config = dict(
    n_layer=12,
    d_model=128,
    n_experts=80,
    experts_per_token=4,
    d_expert=64,
    d_shared_expert=64,
    activation='swiglu',
    moe_layers=[0, 1, 2, 3, 4, 5, 6, 7, 8, 9, 10, 11],
    router_score='sigmoid',
    normalize_top_k=True,
    routed_scale=1.0,
    balance_loss=0.00857,
    balance_bias=False,
    n_groups=4,
    groups_per_token=2,
    init_std_router=0.0108,
    lr_router=0.000865,
    n_head=4,
    n_kv_head=2,
    head_dim=32,
    vocab_size=8192,
    norm='rmsnorm',
    norm_place='pre',
    norm_eps=1e-06,
    positions='rope',
    rope_base=10000.0,
    rope_fraction=1.0,
    qk_norm=True,
    attn_scale=0.177,
    tie_embeddings=False,
    parallel_block=False,
    init='uniform',
    init_std_qkv=0.038,
    init_std_o=0.0,
    init_std_up=0.038,
    init_std_down=0.0,
    optimizer='muon_variant',
    lr=0.00516,
    lr_mult_o=1.11,
    beta1=0.95,
    lr_head=0.0115,
    warmup_steps=132,
    schedule='cos',
    final_lr_fraction=0.1,
    batch_tokens=[65536, 131072],
    seq_len=256,
    doc_mask=False,
    train_tokens=682000000,
    steps=7431,
    dataset='wikipedia_en',
)
Below are experts of layer 7 (counted from 0) of a mixture-of-experts language model. Rows are named router (the router's row for the expert), gate (a neuron's input weights, with its number), up (a neuron's input weights, with its number), down (a neuron's output weights, with its number) and show model dimensions 64-127. Each number is 128 + 24 x the weight over its row's rms, rounded and kept within 0 to 255. Numbers have three digits each.
After each expert's rows: "comes after" lists some tokens at least twice as common just before its tokens as in all text; "raises" lists some tokens whose logits its average output raises strongly, later layers aside. This comes from a sample of Wikipedia text that the model never trained on. Tokens count by the router's weight.

# expert 78
router:164121139120148106108104159163097147084136163134160088132137131102147091090119128138135134105146155144116126118114140127128123132129079114145131086104134156149076107101144144099118109160125124
gate0:132117132150094101159115160127116151117113135101153124087124165144099100144145129148162095141154133086105130135131148117065121158099119109136132107131100145156124098088090099155092077121104122
up0:095137122094147134141101129135134118083114114152127105078133119103118109115143160092125128116104138108157145114133133147146092140127138095149169131179145140113100135093085114109094132150170122
down0:115118122133106103147128141103116146124155106108109162186145157146131105116095096170123133114143135095113102082131103107150100125118143170113120086119125132117137128165147150143128129100138158
comes after: "\n", "s", "ed", " University", " one", " member"
raises: " ", " the", " a"

# expert 10
router:123161170123170116102101157139086155114138141151119117124110121145170094112179146104107134114139133112126072118124155134152058106110119155144091151141144143136117112130164180112097078152087112
gate0:142121115132125116131143131123110149159146132123136135111144131136150091118182095181132072171132130144166120123141086112132103129103136112146129121108135156179086133155155132147103079140109157
up0:156122108132076144126142123097133141149138139149106168168088125087129085104079068141141156080101108144131140114123118093138145135142133120140173109167102084094156120125150099110156158132134124
down0:126161137119131099127130141165117091125118132110125106125106092134082117124132098120099159139131135157093123115090099106112139128071124161141120156097092129113107152205168149146127150097150101
comes after: "\n", " |", ".", ")", "==", " =="
raises: "===", "==", "-", "|", "There", "The"

# expert 72
router:129136106123141109123094142121090167074148146159153114113118102116154121147117121158097117134133130105152124080093158128143103131120125132150123169131126177137118133093152155156114129149107108
gate0:129120100139149087145151126116134172123146129102115109103116145100154122155116136105133123127120136104088155089125105099116105188111148108155134092095112119090123107093159123087123116162122120
up0:098165099109110110145183126184106125110096154126101133134142166123121131134095117113115131110157148097130130063094180129122139164106115158127150146123144150146164143144144130095142088125124121
down0:136173162146153172137124108161104079122130092165058112128155120147155138127070151104149162142130143147121144103120171140159143168138120162162089120145098117119142139132128097123101137120130139
comes after: " ", " de", " con", " \"", " (", " re"
raises: "t", "man", "ed"

# expert 73
router:161109118122147118130089186140122142106141125145139111098089077102153124166151108140108128114114141111128111133106150123122107127105126141116117122146099127126112094109148158134089101169129099
gate0:101138116124163158135089117147103121108112135130098115111102139101104097101156089139129147102121070132118164131130065101126151142116171120134118111112126141133124097146133135180112144099104173
up0:145119133149117084081149134133121121117133094152151163132130148152126123155116126120125109142133184114106129140162133130125126135121161112129141147170144082143152163085115170085159155107134101
down0:148173135179157092092107150145146178166120142119085106092121157146126118150151126134092129154131087151138115129106119147130175102122108121142108088149127127157128124135117124162153158141183121
comes after: " |", "|", ":", ";", " the", " in"
raises: "2", "1", "3", "4", "5", "tri"

# expert 75
router:178097133099140113140114173155127159111123115147129090103084079115147112155158110156103140118129164145119104126138168123124083144112136154114116121131128150155115098112173171129090109182130086
gate0:101132169129111165143155140114164124114113107118104104112100181142129094160130115125118140142124137130113099108110091134091158140139134139133124117174101085152133141142159145154140079119156139
up0:151131148155136147120096117168145107138128148126133122120090142145120136117121113162151137120123165150127108115128104136107119137110098125130156135124140107121154087115157151155161134086110139
down0:115111087125144054101110150138112149113137158130132126101116109127135117129117142113120149147124128096111151109136150148126136090095128137154131118121143135125105126146118139103088179160150084
comes after: " |", "|", ",", " in", ":", " the"
raises: "1", "2", "9", "3", "8", "5"

# expert 48
router:142137145099135110068150168162117143110159157135134103130134079126133101119141122163058103089168142133108129065126165095148115150118131136136128152107132164131111148111147171099122087121131088
gate0:136048138166081097144079134150103118134162148135141119145111128106123126156130113162115145155159107147147151098125125081144115152131137151104124140130134158130123101152127122158120120122133154
up0:112166131097116135138193143137130142142106113141142101164141122122108099118111122072122144080127159098139116166144110163153130137116098139156128149122152144140155131137129103146146175146088164
down0:088100135141094127153116111143130147139143167158093116148107117167125099126133188107151133127139146106148144164097146152094144082139114149158095110082119109097128096081087143158118129131113121
comes after: "s", ",", "5", "3", "4", "6"
raises: " however", " particularly", " where", " especially", " including", " which"

# expert 49
router:129135140138152100115132143130105135113155137126175119116118094103121070174136114101103095106120157093111113128141129117137132111109113098125093126112108121135098089122162132102127095145109106
gate0:123111174142097112121162114117142125142111104088097130174102141115141117095108099119124151125121163129129091091174151139181112133173189132109138157136121150102139135131146161093137127167082129
up0:120123141126093143117116120098144179116130136160162135099107071134152132116126144131143116099112093118137126187144137119147130124089075101162134129101126098106131088164125120094147133081137159
down0:147140110140070114142156138106100112102168116107126121161125117133142081114103125159125107149134157120111113100114135194144137078142133138129160160119148155125125104103109150096159087097084154
comes after: ".", "1", " ", "2", "–", "3"
raises: "0", "7", "3", "8", "5", "6"

# expert 69
router:149125128114171091112099163138127122104169119180145114113100140109161100153125135172123105110141136092137089096138160126176088144108092141167101129106116147148090076120141133128135093118119101
gate0:136126115136141147179160144153126125165131092138116107156081141143140104134089127097094143127124148171150068100118147100166091119134134133138143161162111139154062120148114157162117131129122100
up0:144108146149156151128147098173174164153110125110107163125136108103099109152098091121117108147109110135135122133113106126092145113148095097144132154145128121113104109108157152104110130112116134
down0:102138100123115115154160116126133131184137108126128101154093103113146108127104125080114126149144121153138092127154130033191153136132166068119111085149112119115157107126096131115107151143102109
comes after: " S", "S", " E", " W", " St", "."
raises: "e", "on", "en", "es", "id", "ed"

# expert 7
router:122138176127182104100098143130079192123153130173129110134115114141168099113186139104112129106125138117129081106125147132157092106105110148149125131146130132153122111136150171135088099142072107
gate0:146119104141139134138121137144137120125127125116122114146124133146125135148119144109139157136113152120164138170146124150130158131097114160124150121118059149100116137136182151127147110134109142
up0:147050095104150114145119156168157124097116133099104101109129112122096130138094128128155126098121119151159141151081145117144134111124108157135172132153103179129137160144144171104140108148148136
down0:118169122137126164145119118100126152139134149109105124177128150167119111103134139140126138115122177162132123133106150165107130120163133159154120146129093126101103146157143156179153093072119129
comes after: "\n", " |", ".", ")", "==", " =="
raises: "===", "-", "\n", "==", "|", "The"

# expert 25
router:146147119122167109114114149151125107076149095105125131104105124130166105141116108149095119107134174119114081145130186096121074091140123135143149137135102131149111106136142152128131091114114080
gate0:145150160138148125105140143106158138101148111113078141139133112147143147183128133122112106113103083163132088141134162098141157090131141179095112110129123137111108145088092121137128145070109156
up0:131117134122189098065154106163089134144115131118084116097102134132150119153122125115150103150104147111125083157098150139172123119120120136146092083127139127110093111121096117130191142131095115
down0:144114195106149159119173086126163117073150153114128128134130164101131142151139087108142078099109150102104172134143141141145118192110147124110096101134138090126123153097120098121140151103140108
comes after: " in", " In", "4", "6", "0", "o"
raises: "o", "y", "ob", "om", "on", "ot"

# expert 20
router:158090144095158077151116125169137123128124126146167106113069124106136110150150138133121156113131139107153085113106158138141107092088103159157149141139126178150095131103151143148111119130101124
gate0:147119166112132157135152098143095127129103160106152132108100090119122111146170129176161174128176125091093110131090132099119123131103127118125146126131130117133110082097157120122142152147112161
up0:122174144113098113108128094131117154094116112163141149195116110078130125151089126111110167145122159111075144127126087150152100122156136149160124154105136116111106137110126137107112148134158134
down0:167122120139132154156128127141145113132121133126123113115142115131150139174113125143102147138139161131116133121161126089167118164133143091105136166152124139120172168155146136118148139111116182
comes after: " |", "-", " and", ":", ";", " as"
raises: "ing", "y", " of", "ies", "s", "n"

# expert 47
router:133129142155127062108128133137097141116152161134134129106139121125133106149124107133092124100137150121113116133121134134133114120108105118119103116118107125153102082129196144114118080174096078
gate0:107128127143150106135116126199117135138126130176192130136151152139093165132173143120164150140147155110141162106148162117105124174151121121135117125096145160160133132160183136142086129127150094
up0:118155139145126156121112107125153093140116138110100138108140125113138130107111112096138144178155131134087147124136125090149127107086132142138126107103154069110097140113129133111124163128169121
down0:126099096140115126139120167134121142109157170124159131140152126140136144136084120121124099097144087152136110122115138149159112158111171136117113110141150125127116095118115127177108113124129127
comes after: "1", "2", "9", "3", "8", "4"
raises: "st", "th", "8", " to", "9", "."

# expert 4
router:145117150156138085092109143133121135101162127117177117107050120137141094118130157148105121132115140103146093130093133130099096111090109128141139123163122136145111133106142135154152121152133103
gate0:095133125132175134094140121155157131109166115135126148152103183148120090077126084108140097143159149070142160122137104129131125121089180114108138085116138122167113146113125108127134127119155117
up0:076099166121163140123174141117167136090155129154126158140135147139145096098122117126159118113118139128161112106098124154114127103085116145086107126165122117118128119114150142146147115100143134
down0:126096114127114099133146137131153163167086069104156115132168153113109144124128119157111142118122107115131080119087159127103153147055141132103131126173132132134107121119143100115113108167108140
comes after: " the", " a", " and", " \"", "-", " to"
raises: "s", "-", "f", "ten", "c", "j"

# expert 19
router:098108146106120115134090146159102144075099123162142090117087113094142108129171140139129114123126158122127091123164165146135108128113115146162164112094125165170110105136137143099129091169130123
gate0:122100123094146119142168167129154119127119104111146125100147096104084108100147118116095133141144132164109138087164129111173087099116107187150157085151144145119130070140087115109135119178108171
up0:177109133121083171089162140116153145143096100117145135134135116091139101121116116172128122116099101141116133127122110128147168149103106123153154116088140143136104115155115146114149162111102103
down0:116112152130130123141124114110125126138183109097161135094118128129105121128116158117123116175138144125090174149136112109130113135118101177135091119156157125111162113131086075133074138098083130
comes after: "-", " is", " as", " =", " with", " was"
raises: "---|---|---|---|", "General", "|---|---|", "Scientific", "Studio", " Result"

# expert 24
router:156151149114164115130113141119119179086103132136110077114093102136122072139154172160115116109146150123139086154132147115080054120148159107147131141093086165139089144102174146111094094132139094
gate0:137089108135172113135155116152180152132086142128090123164095110120121106153121109143138124145145158155121083127091153148088131114115161130134119143162166118156111159151132117113096162090133134
up0:136127129137139132059114117108098160119097138148145130122056172156144139114120078112110130099143083163124159128152120130114143116094102127123109168119100146114121117096143154125148139089162090
down0:124143120175159101114135162121134149139135101150120138108161144121141173173126156092103104107111101105139143166133117134155074124151155088129132120101128115145125099143146130112176112116118165
comes after: " ", "2", " In", " in", " Al", "–"
raises: "und", "te", "t", "ts", "al", "se"

# expert 40
router:114139140124198102126114140155090149107110151139136103136104088118119112152138126150108106125136147098155116093127121122112099106097118112158115138117100135161072105118171140120112125157125117
gate0:081140153098146127111125170124120139143126115125148116136175138117118133123157122112110181108112117161091119115119124162146111183132099124099169132128167094113148117117098172092126119079096146
up0:160102087104104112109108113142151129143113099105142148117139156086139087148140137070151117152119102139102128164139130089130115120121117138113119115182092103169109078165096148123088137094157115
down0:113120150123097145110108131150140099087137123111108122098155099131149136116135102138163138160116091181150166116153164120111107116147160144156063095137127142146092154108107136145130170126126076
comes after: " ", " (", "–", " $", "/", "′"
raises: "9", "0", "1", "2", "6", "5"

# expert 43
router:134138160125171075117115133144079148074173130133125105102114107108131106130145126146119143128152135085115121078107160129135104103116139132138153132127148120133088109102182145131143097142119116
gate0:126072096140106150119156112137117166154137106127119117132103122138110062125158094131119128118132133131123175100081134135126079102107167122149102131094158145131101133168159153139158112136143065
up0:135147127138132105115113109138163140144134129120105107125120113126175104121122084142134097143097145085131100132116144121064143120100125104110110147104137128122097105150106103138154128065125075
down0:078134132095169122139135129129151106134117144142129164161156167108153115177114115163140095117133134113106093185113149156162135126151109150125158162134143130125125159103155147119159106114089150
comes after: " ", " C", " (", " B", " F", " A"
raises: "st", "ic", "a", "ed", "s", "ance"